Below are experts of layer 5 (counted from 0) of a mixture-of-experts language model. Rows are named router (the router's row for the expert), up (a neuron's input weights, with its number) and show model dimensions 256-319. Each number is 128 + 24 x the weight over its row's rms, rounded and kept within 0 to 255.
Before each expert's rows: "comes after" lists some tokens at least twice as common just before its tokens as in all text. This comes from a sample of Wikipedia text that the model never trained on. Tokens count by the router's weight.

# expert 5
comes after: "\n", " ", "|", ") ", "0 ", "1 "
router [130 163 110 115 139 134 163 116 156 128 136 143 137 116 130 144 116 162 103 118  82 131 121 115 155 125 127 111 158 123  96 130 141 110 122 120 128 109  90 114 124 117 121  95 118 100 138 114 138 103 102 127 107  99 106  73 129 123 128 124 157 117 107 132]
up0 [165 147 133 181 130 151 101 102 119 129 102 140 102 138 103 137 120 126 151 100 157  72  65 130 131 133  87 114 109 117 161 121 166 109  83 100 103 127 162 111 127 130 116  80 129 125 101  90 119 131 146  90  95 153 117 118 138 155 115 113 110 161 142 124]
up1 [112 133 106 148 113 140 158 138 125 147  90 169 140 135 155  98 178 144 126 134 123 106 156  95 141 121 160 156 135 146  97 151 129 112 140 108 123 150 125 114 118 174 146 139 139  96  92 155 125 143 140 140 110 133 144 162 115  96 120 114 110 114 132  89]
up2 [138 144 153 161 139 110 130 121 164 145 111 108 104 160 134 115  95 144 131  74 195 142 123 128 138 152 125 133 150 103 126 159 103 177  84 125  98 146 161 153 174  98  99 134 123 149 130  86 132 147 111 150 124 117 101 152 124 164 151 103 124  94 114 140]
up3 [ 96  88  89 166 142 132  99  86 158 102 147 136 124 123 118 159 136 151 125 130 113 152 130 113 113 135 120 101  93  94 111 131  89 129 136 111 122 156 113  85 151 125 112 119 132  81 134 107 123 138 110 133 142  97 122 147  90 128 137 135 134 118 146 126]
up4 [ 80 157 141 129 136 180 155 135 113 129 126 144 122  84 165 146 119 117 133 113 160 121 116  86 147 154 165 117 121 133 136  90 161 105 137 155 155 170 153 141  99 162 134 162 110 101 110 185 101 134 185 123 134 112 169 102 125 127 166 107 122 120 157 179]
up5 [163  86 139 126 120 111 151  76 135 144 155 161 121 168 123 122 156 105 152  99 150  82 131 146 147 117 100 126 134 132 156 147 148 140 181  81 108 109 119 101 151 142 112 121 106 186 121 171 127  97 136 128  85 138  87 160 106 136 114 159 128 147 128 147]
up6 [140 147 113 151 181 111 173 143 118 132 114 119 112  92 150  96 129 107 158 146 142 151 163  71  99 173 116 125  99 122 123 130 154  90 150 122 119 143 187 135 143 113 158 124 124 160 157 107  63 160 140 131 129 116  88 181 155 108 156  88 121 173 128 126]
up7 [128 150 152 127 167 150 121 133 166 163 120 130 141 114 150 144 105 142  70 121 139 164  75 133 160 125 132 132 139 149 144 127 125  87 143 109 121 109 110 136 122  88 120 122 153 123 136  99 132 167 128 133 152 137 107 125  95 107 116  95 148 104 175 117]
up8 [120  88  99 148 120 126 103 125 114 117 103 118 110 160 118 140  94 149  94  76 146 123 102 111 122 142 113 128 149 131 111 125 156 118  81 107 103 117 113 150 143 177 152 110 126 150 183 153 153 146 144 115 143 153 166 129 100 136 126  96 133 113 151 118]
up9 [151 106 125 161 116 115 137  95 173 136 127 153 141 130 115  83 162 152 151 161 161 127 134  67 164  81 179 103  88 125 139 106 118 133 121 150 126 162 152 100 115 136  81 152 125 128 127 160 123  90 144 117 116 108 137 167 119 128 136 132 134 119 181 154]
up10 [ 85 148 137 172 138 120 133 127 110 108 103  87 139 103 116  74 121  91 156 121 180 146 101 172  98 138 137 105 143 167 123 123 115 165 143 141 149 112 128 105 109 131 113 126 138 150  92  97 108 127 126 153 171 149 131 133 101 136 144  79 128 121 130  93]
up11 [121 112 121 140 109 139 180 130 138 152 118  83 135 165 153 110 169 130 162  97 130 131 157 119 143 138 148 159 156 139 168 142 100 107 113 105 108 162 106 103 104 117 143 119 150 109 106  99 140 156 126 107 133  87  85 111 116 138 104 135 170 118 143 161]
up12 [163 101 141 140 121 159 143 138 130 142  96 136 163 151 132  96 132 122 149 142 125 120  87 152 130 120 175 141 129 154 135 121 112 119 143 107 155 133 141 151 134 111  79 157 110 111 122 110 102 102  95 126 134 169 158 114 136 143 143  80 180 125 129  96]
up13 [156 113 105 159 125 124 123 134 142 174 110 155 157 163  92 100 153 141 129 103 124 142 106 176 172 119 113 121 161 158 122 179 107 130 143 108 108  65 170 121 127 146 132 145 120 132 154  96 113 138 134 145 136 130 112 123  94 116 154  61 106  98 156  97]
up14 [150 140 119 121 136 156 116 109 132 139 155 172 143 104 154 143 140 118 131  97 171 137 104 167 172 132 115 136 121 131 108 120 122 131  65 124 119  92 127 100 198 159 125 149 101 145 109 146 175 155 157 148 126  71 103  94 141  98 181 124 153 139 125 145]
up15 [111 182 138  91 147 132 134 148 154 101 120 129 119 153 140 125 153 106 161 140 120 136  99 116 177 109 141 160  96 150 109 114 147 113 151 156 150 122 142  90 111 122 155 141 133 152 136 141 138 137 125 144 127 125 123  95 132 114 133  95 142 111 122 114]
up16 [162 126 157 139 153 166 157 155 154 159 135 126  89 114 129 112 118  99 153 124 127 130 142 124 112 151 115 145  85 158 156 129 109 114 117 127 116  63 164 124  78 138 166  72 111 146 144 105 162 103 180 111 156 119 169 156 127 108 126 122 142 150 124 152]
up17 [153 131  97 106 136 149 116 132  84 141 184 191 116 168 118 127 183 130 124 145 120 144 102 126 146 132 108 130 141 129 121 152 117 129 129  90 118 136 148 105 106 135 114 133 134  75 135 144 114 103 132 153 100 130 135 113  93  85 139 114 191  98 162 139]
up18 [129 136 101  95 125 109 157 147 154 151 141 129 108  97 145 134 175 141 125 125 132 137  92 143 102 107 112 101 150 151  97 146 119 137  71 162 108 136 121 107 131 128 115 125  86  89 129 119 113 118  63 144 129  85 144 133  96 124 142 114 159 141 119 118]
up19 [150 110 142 118 138 104 148 138 109 134 142  63 136 161 122 115 126 118  97  90 141 117 135 146 119 128 112 149 111 111 103 146 100 161 135 124 137 146 153 108  91 129 140 141 128 136 122 140 138 102 143 134 153 128 102 140 137 153 180 125  95 121 102 136]
up20 [175 105 119 144 131 165 136 119 118 181 129 109  92 141 152 116 136 111 201 149 101 117  72 138 124 116 115 184  82 138 192 148  95 109 144  85  86 112 102 141 122 142 144 133 140 108 154 132 144  94  95 107 109  98 121 173 115 136 144 108 154 163 119  67]
up21 [128 165 105 110 171 133 101 107 115 138 123 184 103 134 139 146 133 147 120 112 129 115 177 140 142 127 136 106 137 109  90 132  89 153 147 134 106 168 133  93 145  98  66 150 109 184  96 133 111  91 132 108 122 132 166 125 125 136  94 131 170 114 106 129]
up22 [130 119 130 145 120 101 104 123 140  94 125 158 123 112 119 159 111  99 117 163 138 149 101 126 143 123  69 135 100 114 176 115 160 128  90  72 115 108 161 153 131 139 154 111 127 150 105  86 120 133 147 141 111 129 133 153 124 127 130  88 122  70 159 112]
up23 [138 136 136 143 124 106 133 144 134  89 164  96 161 125 161 128 148 144 164  69 108 117 122 100 105 165 127 157 143 173 114 151 113 154 102 117 100 133 157 156  99 152 141 117 148  87 140 122  93  89 124 142 174 109 150 144 100 133 137 102 119 124 125 121]
up24 [152 113 101 156 161 141 118 152 111 126 149 163 115 151 125  85 142 149 121  88 138 158 108  94 142 159 148 110 142 159 140 158 139  85  74 137 116  92 119 112 123 134 121 133 145 109 140 157 126 106 106 148  97 132 116 125 105 144 157  94 138 130 133 146]
up25 [135  86 101 162 136 171 144 162 125 141  94 124  99 120 154 145 130 127 167 137 162 134 133 165 126 141 177  92 145 118 139 147  73 143 177  98 124 133 138 139 145 139 106 118 124 101 121 107 130 121 162 130 164  85 147 169  91 115 118 138 146  77 150  79]
up26 [152 101 119 159 151 173 136 116 100 172 138 152 118 105 114  76 123 112 127 142 179 161  98 135 142 161 146 117 126 126 157 134 161 137  85 162 119 135 102  80 120 113 105 111 119 172 124 137 126 151 111 132 136  98 148 157 105 122 105 122 142 104 102 120]
up27 [126 133 116 140 114 164 146 136 142 114 149 129 117 115 123 123 155 119 144 103 125 108 146 113 144 130 127 151 123 138 101 140 104 133 103 111 156 101 104 138 129 160 143 134 129 103  88  81  91 132  99 149 141 137 157 128 139 108 128 154 100 151 143 125]
up28 [119 144 167 133 136 138 111 118 121 115 101 122 108 124 126 121 159 107 153 105 119 110 124 133 147  79 134 146 152 129 140 124 124 134 120 119 115 117  89 122  96 193 170 113 171 114 114  87 124 101 140 137 141 170 190 161 117  92 137  69  86 134 119 136]
up29 [142 138 102 133 149 123 103 130 170 126  93 107 122 137  89 154 159 131 122 101 166  88 144 140 148 105 132 141 128 136 155 122 124 166 139 125 130 142 132 125 115 139 114 133 156 106 144 149 127 110 108 156 110 153 167 132 130 136  99  51 149 116 111 156]
up30 [194 138  92  99 133 129 124 134 133 113 140 134  97 159 150 120  96 106 142 141 155 140 110 125 139 117 121 149 104 140 123 139 108 120 168 113 113 114 128 106 126 138 131 108 139 152 151 121 129  93 131 143 140 137 127 148  99 116 121  97  80 153 102  69]
up31 [102  86 107 138 152 146 147 136 177 136 147 102 113 111  99 137 147  90 125 180 141 111 145 138 146 123 125 131  97 158 120 146 101 178 160  85  96  99 119  69 161 123 101 140 158 101 127 121  95 149 110 162  96 155 123 135 142 104 132 101 174 108 122  87]
up32 [124 128  80 132 126 105 192 147 120 150 170  87 145 131 121 109 153 112 136 163 109 107 131 105 149 119  91 129 102 116  91 110 135  87 150 153 126 132 106 134 132 114 179 113 131  99 152 103 154 103  90 125 127 128 138 180 145 130 156 138 146 100  99 142]
up33 [158 176 143 125 126 137  99  72 101 122 154  89 130 137 115  94 113  79 127 100 105 147 119 109 138 110 155 166 150 137 133 101  88 112 104  95 115 144 167 154 144 126 109 130 139 141 102  89 137 128 137 164 113  93 125 199 153 104 139 117 140 103 143 109]
up34 [137 108  85 144 134  95 143 110  98  96 112 165  80 100 114 125 120 109 102 121 120  96  92 124 114 134 110 125  98 124 120 154 118 136 170 151 110 135 126 140  91  91 185 126 106 119 104 112  99 144 142  99 145 124 126 128 126 170  96 129  75 149  98 119]
up35 [163 127  79  87  90 159 132 115 131 134 185 151 145 112 131  67 154 126 150 134 150 127  98 130 139  93 110 158 146 165 121 175 178 158 129 138 126 143 106 106  90  99 178 139 158 131 133 131 135 114 108 153 160 119 111 124 103 136 166 132 120 106 143 155]
up36 [ 94 108 126 121 120 138 121 171 111 125 165 131 119 138 123 121 118 141 135 147 119 115 115 142  88 110  77  89 161 139 113 118  97 107 100 121 136 129 153 129 114 137 123  84 147 136 127 105 149 137 139 133 159 167  99 146 141 116  95 113 164 129 133 130]
up37 [114 122 146 168 167 120 102 143 152 134 147 109 113 119 108 148 122 130 101 103 154  62 110 144 136 142 117 124 171 116 131 124 145 130 103 132  97 153 148 145 162 149 129 117 106 110 105 104 124 124 139 114 136 130 150 160 112 124 102 144 103 138 114 112]
up38 [169 130 150  70 134 124 102 121 144 164 113  90  84  97 157  84 126 105 112 114 137 109  78 164 138 100 102 168  98 106 149 120 117 165 134 173 117 112 129 130 134 135 140 155  74 145 129 134 128 120 131 119 109 157 149 113 148 122 133 109 150 160  83 158]
up39 [122 125 101 157 161 169  70 135 123 118 126 121 164 147 155 101 115 151 118 108 136 147  85 122  88 102 111 140 113 129 140 122 122 156 155 156 127 137 127 124 122 126  99 157 111 166 112 100 183 105 161 114 106 144 114 122 115 136  83 105  89  84 135  66]
up40 [142 170 109 110 176  98 102  92 151 157 136 135 144 115 122 115 143 154 131 122 104 118  89 136 118 105 113 141 123  84 135 129 145 140 120 106 114 169 160 100 164 144  79 104 116  97 157 116 113 140 155 116  94  97 145 137  92  77 128 126 119 160 128 110]
up41 [163 118 154 139 155 104 124 130 114 153 111 150 138  89 152 140 176 160 155  86 119 101 124 163 113 160 106 126 127 130 136 137 147  80 143 138  82 150 135 140 140 154 134 138 121 155 135 139 154 138 119 157 113 120 108  95 105 146 107 142 119  55 118 151]
up42 [115 121 172 151 113 140 101 111 117 184 151 129 132 125 136 130  80  52 169 127 118 112 131 148 123 138 116 110 129 114 109 104 143  70 135  99  91 104 101 132  98  85 139 132 127 122  91 110 137 139 138 142 123 108 133 128 116  95 151 151 114 138 122  90]
up43 [127 134 135 140 188 117 127 108 151 109 127 162 188 111 131 119 173 117 129 132 146 111 116 144 143 106 151 108 174 111 131 143 167 139 134 138 125 110 127 115 129 127 142 147 147 109 139  97 108 142 180 134 108  94 146 151  90 119 164 108 137 123 157 140]
up44 [135 113  71 144 114 116  93 118 120 116 114 155 105 154 128 117 112 132 147  96 133 129 122 107 112 116 101 122 129 137 122 152  94  84 105 106 114 121 139 130 111 127 165 103  96  92 136 104 119 154 140  99  97  85 151  90 134 145 114 144 142 124 145 129]
up45 [111 156 104  98 118  88 141 163 103 124 159  71 130 119 129 121 125 110 104 112 133  98 116 143 168 138  92 174 121 158 134  68 159 122 133 124 114 126 145 130  89 149  97 126 135 139 151 126 118 130 139 153 129 169 130 148 135 107 102 114 144 171 121 103]
up46 [158 164  76 157 170 152 120 124 157  99 104  92 135 115 112 114 156 100 126 136 112  85 131  95 144  76 128 158  62 153 150 109 133 149 147 108 101 111 138 161 117 124 142 131 112 130 144 168  81 117 135 114 149 109  94 104 147 183 153 134 138 121 145 127]
up47 [159 146 126 122  98 148 110 164 133 140 108 104 104 153 147 158 149 161 138 153 134 111 143 106  99 123 151 130 120 155 137 115 113 115 145 155 122 133 127  80 148 115  87 118 121 109 122 111 141 149 108 141  70 167 133 153 114 111 114 134 143 156 159 119]
up48 [115 119 119 175 138 144 117 123 110 134 102 137 139 157 129  99 119 177 128 127 138  99  99 136 158 111 188 118 117 157 119  93  82 150 149 163 163 131 143 127 128 145 136 159 128 125 128 147  97 141 116 106 147 125 158 142 143 109 176  91 105  95 129 116]
up49 [112 155 139 168 120  96 104 164 117 140 127 106  81  99 130 151 122 102 115 106 121 165 122  92 140 111 127 160 122 134 115 126 131 124 143 107 151 170 113 187  87 146 124 126 153 142 124  81 150 179  90 125 152 176  99 146 127 127 109 130 120 130 174 108]
up50 [137 131 115  93 199 105 142 156  74 118 117 109 162 142 137 143  93 155 172 137 126 129 151 140 118 149 127 118 155 143  98 117 140 151  97 131 135 114 141 148 130 125 116 119 177 117 140 162 116 129 123 114 115 158 124 154 106  99  96 122 113 106 142 101]
up51 [126 119  89 141  88 159 160 111 126 132 209 149 152 107 126 135 108 113 155 159 110 173  94 112 160 151 120  96  97 103 136  70 136 118 139 145 124 138 137 114 153 130 135 170 112 117 110 102 124 116 163 134 131 155 106 168 103 128 117 145  99 116 126 125]
up52 [146  78 173 112 129 108 100 157 142 121 145 110 154 101 147 108 135 120 138 184 132 143 113  94 144 108 155 137 125 148 130 134 105 111 145 118 134  87 123 161 110 139 150 162  94 153  91 129 131 120 107 181 151 142 115 127 155 100 149 129 125 103 142 144]
up53 [130  95  88 133 152 121 117 120 124 172 130  91 135  95 158 125 163 128 101 188 147 134 131 121 130 140  77 100 129 163 156 102 114 123 156 163 125 128 151 137 154 100 153 111  83 129 115 161  86 125 108 122 114 113  91 111 136  85  96  97 141 144 101 158]
up54 [102 139 148 138 135 122 107 107  91 190 155 147 115 134 116 100 144 103 136 177 180 152  99 140 170 113 115 167  90 120 101  93  81 112  98  79 144 113 126 102 134 130  88 165 158 162 121 169 125 155 148 119  82 142  89 170 103 119 132 166 149 108 140 118]
up55 [ 93 124 115 131 145 168  86 146 117 107 172 151 139 111 123 115  90 145 118 169 119 141 126 152 130 115 111  94 122 144 131 147 106 116 148 135 101 132 119 162 163 165 176 168 123 106 136 103 150 149 127 139 126  85 160 108 102 149  83 150 111 146 124 147]
up56 [149 139  96 116 182  99 145 137 145 127 133 123  99  76 137 119 102  97  94 133 145 118  88  97 137 113 108 131 104 111 103 131 126 109  85 151 106 114 186 133 142 133 136 159 132 139 124 142 129 103 128  78 156 113 158 149 114 137 128 130 112  86 132  93]
up57 [ 94 113 114  99  97 125 141 149 114 133  73 129  91 124 140  98 150 132 114 130 130 125 103 131 118  89 138 151 140 117 151 119 132 108 135 110 100 154 112 125 119 139 146 132 154 180 138 146 143 142 152 144 132 131 102 143 146 107 103 109 129 119  96 136]
up58 [121 155 136 112 171 138 102 164 127 105 146 133 126 117 137 106 101 113 130 135  99  96 118 129 152 127 148 129 143 116 155 124 134 129 125 128 118 154 123 173 178 116  97 132 141 107 121 137 133 120 149 110 145 133  89 143  99  73 142 133 171 135 127 115]
up59 [105 134 101  88 126  91 142 126 134  97 114 136 142 149 144 144 120 108 106  98 185 111 126 152 147 128 141 136 123 141 135 126 103 148 145 148 105 127 135 123 169 134 101 120 120  89 150 127 139 146 151 145 156 102 130 130 121  89 127 125 127 140 159 176]
up60 [108 157  92 127 111 133 149 114 120 146 145 146 128  82 121  92 131 100 114 110 116  68 144 105 173 116 158 156  98 126 141 120 142 137 116  94 124  99 166 135 124 173 100 158 110 176 103 140 143 131 110 140 168  72 145 129 104 125 139 118 122 162 127 141]
up61 [155 126 120 143 103 103  91 130  99 151 136 113 162 134 111 117 102 118 141 116 152 146 133 138 177 125 128 175 123 109 144 174  93 159 155  69 106 102 167 132 123 118 157 138 103 136 116 146 114 132 133 126 119  98 102 130 174 172  98 143 107 148 154  85]
up62 [109 106 116 130 159 148 119  91 115 204 142  98 112 125 136 127 139 135 136 104 154 152  85 156 157 111 159 143  80 165 103 156 122 111 141 156 127 123 133  90 110 150 163 132 147 117 159 166 128 117 138 127 169 101 125 119 132 145 188 133 123  97 152 111]
up63 [156 135 136 110 139 118 139 123 127 151 135 162 138 150 108  94 146 139 151 106 131 157 153 138 155 124 125 135  89 128 169 145 123  96 101 138 127 119 129  93 183 137 116 123 183 112 142 106 135 125 135 150 101 120 107 122 103 161 182 146  96 112  91 164]
up64 [114 131 135 114 190 146 124 140 113 164 111 151 134 144 115 152 142 121  88 131 134  87 115  98 154 104 102 167 144  85 103 106 148 112  91 109  87 169 108 128 159 150 126 124 117 136 108 102 106  98 114  84 139 137 112 120 122 128 136 136 129 129 122 154]
up65 [167 132 144 109 121 141 153 148 116 131  92 135  92 142 159  82 120  88 151 102 115 131 138 128 104 144 142  77 139 105 156 142 127 116 147 164 102  97 149 114  96 130 155 123 125 169 144 106 149 113 163  96 136 139 151 146  95 113 115 108 142 110 126  78]
up66 [111 126 146 179 161  91  99 145 112 151 106  67 158  90 118 118 112 128  97 141 137  77  95 111  93 154 147 154 136 119 153 107 164  94 134 106  82 131 129  92  98 157 130 123 146 150 184 109 117 122 129 119 158 156 135 135 114 122 115 152  58 168 143  92]
up67 [110 176 144 127 145 146 135 144 136 161 142 123 129 177 139  96 109 113 157 122 108 109 140 137 155 107 178 140 146 160 145 163 130 131 143 123 145 143 166 118 151 128 129 132 149 128 120  93 127 146 134 151  86  90 174 117 138 135 110  90  93 141 155 119]
up68 [ 79 176 119 122 107  96 100 154 151 131 151 113  89  72 156 124 173 134 125 156  81  51  97  96 116 140 119 136 153 111 127 143 120  93 104 125 106 102 125 113 131 131 111 101 109 138 120 111 110 114 126 134 154 127 141 151 138  75 144 133 132 160 159 105]
up69 [157 121 120 108 135 137 144 104  93 135 141 117 140 134 161 154 107 118 121  76  96 147  67 113 124 112 134 162 116 109  88 164 141 165  96 123 117 138 117  97 115 148 134 123 120 117 140 179 108 128 110 155 134 101 118 185 103 106 148 112 152 110 141 151]
up70 [137 108  87 123 179 126 166 132 125 115 131  87 123 191  90 142 118 114  94 141 122 114 152 108 134 107 127 101 122 158 127 128 130 123 146  94 101 107 108 140 122 142 101 119 126 118 165 144 125  90 155 165 122 124 116 151 139 135 112  66  93 154 152  91]
up71 [135 119 131 140 113 124 104 127 143 107 143 125 117 112 144  83 146  96 152 132  92  58 120 125 149 105 142 127  90 110 124 123 124 133 112 118 134 116 159 118 147 117 136 142 134 122 143 140 103 148 137 148 120 141 105 129 132 110 106 124  87 100 196 114]
up72 [129 124  74 121 140 150 107 139 129 123 111 129 149 130 122 116 170  80 131 136 110 127 131 119 145  86 101  94  83 131 117  75 127  94 154 134  95 185 143 139 126 142 104  90 123 150  94 133 125 130 121 131 121 108 143  93 144 136  96 111 137 118  99 101]
up73 [125 162 111 122 104 136 159 149 130 135 164 129 122 106 143 128 112 141 161 147 126 145 133 105  91 147 135 115 142 146 144 156 106 133 120 112 133 146 136 122  86 116  96 145 183 107 142  86 170 122 119 172  86 128 186 126 113 146 149 109 127 170 131 133]
up74 [145 147 142 117 124 128 130 153 116 169 131 115 149 130  85 125 101 134 139 156 166 132 101 139 157 114 107 137 104 101 108 145 105 171 148 138 102 177 126 144 138 123 150 124 104 128 170 160 141 166 146 166 116  99 117 156 150 147 118 123 120 132 170 132]
up75 [181 135  95 119 137 171 107 117 130 105 143  84  81 111 148 104 174 150 191  89  96 114 100 153 138 120  99 133 145  93 164  87 151 118 111 131 109 141 144 155  82 150 119 120 138 122 106 132 115 106 126 143 117 157 134 118 135 167 169 132 150 105 100 135]
up76 [ 93 128 102 139 102  98 142  96 132  93 123 126 130 112 121 149 130 155 128 142 119 132  94  98 132 132 113 153 104 141  94 143 170 150 145 138 127 111 142  89 131  96 114 156 177 144 120 122 103 169 104 134 101 118 116 154 137 112 103 126  89 107 112 120]
up77 [180 135 151 150 105 158 124 104 137  95 139 137 119  92 124  91 137 131 124 145 104  96 154 108 159 144 145 120 118 127 123 139 122 111 130 158  90 138 151 109 134 115 146 123 127 194  99 136 152 124 166 142 109  65 162 130 119 114 116 143  95  90 136 125]
up78 [140 108  94 133  82 119 130 136 117 143 131 125 105  88 147 148 134 110 139 126 158 138 118 122 120 144 120 123 109  98 134 119 135 103  90 141  93 111 117 139 164 117 148  93 127 140 140  84 118 139 157 116 125 170  96 177  87 142 111 164  96 109 109 116]
up79 [111 122 157 149 122 106  96  91  90 132 110 111 134 119 182 125 134 133 147 136 161 113 104  90 128 119 150 162 114 134 138 118 120 111  98 137 120  88 120 139 137 118 106 114 147 150 170 166 164 143 156 169  98 136 124 145 112 123 167 124 105 124 105 113]
up80 [133 121 139 121 131  87 122  95 161 117 127 121 163  97 161 116 112 147 100 116 123 107 148 124  88 154  75 142 148 132 111 100 101 162  96 115  82 131 136 165 144 120  91 137 139  94 156  74  94 129 132 156 121 171 120 152 155 157 138 102  86 147 118  89]
up81 [179 113 139 135  90  86 139 162 153  89 138 111 139 118 117  95 125 131 142 126 154 130 134 108  70 142 140  96 113 166 130 177 138 145 171 121  99 131 116 124 145 166 141 135 130 135 109 153 142 133 136 162 100 149 135 155 146 165 112  83  92  82 103 133]
up82 [194 125 163 103 105 108 150 147 137 129  92  69 151 138 148 148 110  98 136 111 147 135 120 126 118  99 154 173  95 123 139 147 113 101 113 105 151  86 132 143 119 117 127  85 144  98 149 133 155 140 115 161 124 125 145 155 156  99 153 125  77 145 145 127]
up83 [110 152 138 117 192 143  89 115 180 115 126 128 149 111 122 146 127 161  98 100 161 124  68 141 160 131 130 152 140 155  91 136  96 105 124 107  97 112 141 128  88 145 107 143 138 140 121 112 113 105 138 108 151 159 121 161 101  86 110 149 151  84 160  89]
up84 [122 121 110 139 128 108  76 133 181 105 149 139 108 136 123 138 136 112 132  98 104 110 106 147 135 123 130 142 116 100 134 108  74 127 155 143  94 128 163 125 113 110 131 128 100 122 128 126 135 184 113 100 126 110 113 132 129  98 102 110 153 182 127 112]
up85 [140 100 129 104 196 140 147 127 156 139  85 133 112 110 113 133 154 129 137 114 141 187  74 140 122 140 121 130  88 141 130  83 130 131 106  77 111 138 117 121 162  85 148 121 141 111 154 100  79 130 112 115 141 107 165 119  79 117 151  78 124  90 109  88]
up86 [116 157 145 110  86 113 135 128 181  98 116 107 139 151 105  79 157 124 156 148 170 141  97 177 124 114 129 115 111 109 131 136 172 123 104 127 150 115 134  86 123 133 165 133 128 189 130 129 105 139 149 178 110 140 158 128 135 132 158 130  89 103 111 134]
up87 [119  89 148 107 102  84  96 119 129  87 135 127 132 125 107 105 101 141 200 122 130 133 107 104 117  99 102 141 114 129  96 146 118 132 147 135 140  97 101 140  79 110 183 129 129 142 148 141 143 111 144 171  77  84 173 123 149 166 117 148 108  96 106 121]
up88 [136 102 116 170  91 129 166 161  93  92 102 102 112 157 152 148 133 142 148 132 111 119 127  91 152  64 118  69 130 127 156 146 118  80 100 113 109 123 143  68  65 136 141 140  78  99 137 109 101 127 118 106 117  94 171 142 113 131 140  88 102 132 159 111]
up89 [119 144 146 148  94  80 173 130 157 158 118 171 119  98 114 170 122  94 119 165 119 127 112 125 133 131 145 136 126 133 165 123 156 111 133 116  93 148 134 118 121  97 126 164  98  94 145 132 125 128 115 134 166  72 147 130 122 118 168 150 133 110 147 138]
up90 [144 103 144 131  76 134 121 148  73 145 109 135 114 148 124 104  92 105 165 112 157 123 107 147 147 148 140 141 178 149 131 153 147 101 152 115 149  92 127  97  90 137 136  96 117 131 138 139 100 167 139 145 161 170 112 127 152 105 125  75 127 135  75 137]
up91 [117 128 123  97 120 143 136 142 140 139 119 182 135 118 103 145 144 150 175  83 133 169 124 146 179 106  82  52 120 136 126 122  95 103  83 126  96 142 103 121 157 152 130 142  82 102 134 108 110 144 126 141  74 128 160 156  76  84 130  76 156 104 167  93]
up92 [102  75 107  95 151 134 136  98 127 114 136 182 142  89 138 114 155 122 134  93 121 143 114 102 135 137 144 140 121 158 157 125 124 150 131 172 128  93 127 114 140 155 181 108 108 124 135 128 146 141 152 104 153 108 138 156 140  94 136 106 121  79 103 173]
up93 [188  86 145 135 153 166 134  87 123 125 171 105 132 102 102 123 150 147 142 138 119 110  88 104 110 112 108 141  65 138 151 154 144  99 154 118  98 149 124  98  57 107 128 132 120 137 127 112 113 136 166 159 125  90  86 144 104  91 151 104 128  91 108 124]
up94 [149 125  95 110 123 110 115  91 147 129 143 109 107  89 113 128 126 151 152 149 145 113 108 116 123  74 136 140 105 104 151 111  75 145 155 161 108 135 129 111 124 156 176 148  93 129 111 113 168 107 118 114 151 145 120 137 148 129 159 146 113 140 129 120]
up95 [123 137 156 170 180 127 113 132 163 174 144 123 131 133 141 146 122 116 108  81 108 109  73 121 150  96 163 139 127  98 113 109 136 104 142 134 151 124  81 125 183 104 161 143 114 157 124 119 172 164 177 193 146  91  97 127  98 130 111 125 118 155  87 145]
up96 [119 125 138 169 133 106 144 115 129 178 131 128 101 113 132 145 147  87 124 142 125 141 119 165 134 101 128 190 140 146 150 155  82  86 148 148  99 126 144 129 163 176 169 138 137 133 109 115  88 138 170 128 160 125 139 127 145 123 187 154 125 141  94 132]
up97 [112 115  66 129 132 104 120 136 134 152 111 140 158 116 132 116 105 125 131 135 156 111 116 135 124  85  92 124  45 129 145 205 143 155  90 123  81 123 102 116  96 134 134 171 139 152 163 129 123 105 139  84 118  97 154 180 134 114 132 116 128 117  97 134]
up98 [141 136 120 119 102 126 115 178 142 134 118 164 163  90 114  88 103 178 129 128 128 129  75 164 144  97 102 183  93  93 109 134 126 112 118 104 130 128 135  93 165 101 161 130 132 162 123 102 127  99 143 147 100 152 169 139 159 151 147 135  99 159 148 112]
up99 [133 120 163 146  95 172 124 119 133 138 139  73 146 146 115 137  98  96 128 141 146 129 167 141 166  94 114 108 156 129 151 100 122 108 136 151  98 109  77 156 130 118 136 135 150 146  88 133 157 152 133 110 137 163  95 164 155 134 129 123 114 156 154 111]
up100 [121 132 130 137 111 175 118 123 140 141 154 163 117 114 177 100 154 116 132 158 146 150 110  97 109 122 120 155 102 133 121 128 169 136 118 135 124 137 113 119 136 126 106 135 102  97 175 127 135 142 164 136  98  90  93 112 117  69 151 120 173 128 155 158]
up101 [169 122 166 150  85 141  96 130 128 140 123 134 129 110 118 134 161 125 128 103 102  76 137  77 145 142 176 131 119 114 137 139 107 109  99  70 144  86 150 115 170 121  99  93 158 156 149 163 107 142 147 147 166 159 113  91 110 126 148  57 106 102 119 140]
up102 [ 68 137 165 122 150 175 110 127 141 161 183 144 165 112 125 112 135  69 124  83 125 134 152 153 111 117 168  98 125 122 161 198 125 120 168 118  92 118 132 149  99 133 189 106 105 122 105 143 147  97 178 112  81 126 125 137  84 120 124 133 128 132 149  86]
up103 [114 128 158 156 117 173 124 139 141 114 135  42 146  91 145 168 113 123  84 113 163  94 108 111  99  82 182 137 155 158 139  94 154 136 138 117 129 114 149 136 154 151 125 100 148 125 105 110 150 175 131 123 126 127  86 115 120 113 135 102 138  89 152 138]
up104 [133 107 110 131 111 143 190 167 133 120 144 187 153 113 119 135 148 120 131 132 156 101 122 131 157 117 117 159 129 158 128 141 123 159  94 113 108 115 175 146 123 120 104 145 116  81 108  86  56 108 106 126 119 128 137 140 102 139 120 141 125 113 149  92]
up105 [ 88 143 123 154 113  91 108 125 176 133 161 132 118  98 177  77 119 128 131 131 141 100 113 114 114 144 156 138 114 148  94 124 120 159 125 126 126 118 156 148 131 140 167  81  91 150 117 119 128 142 140 123 171 163 123 132 164 143 143 151 137 117 117 115]
up106 [146 126 161 155 166 134  91 136  91 181 103 136 156 148 105 142  99 109 117 132 154  96 134 143 126 152 135 136  86 118 136 177 101 108 166 119  80 160 137 130 157 132 125 146 141 142 124 111  82 102 130 118 116 139  94 118 156 106 136 147  85  96 155 116]
up107 [ 99 119 148 156 103 107 164 164 161 175 151 125 105  84 160 136 133 112 144 110 133 101 144 145 119 149 128 105 109 146 111 171 128 110 135 141 107 157 138 116 154 169 116 106 138 120 122 101  98 136 147 157 174  89 140 133  77 130 121 113  98  83 153 154]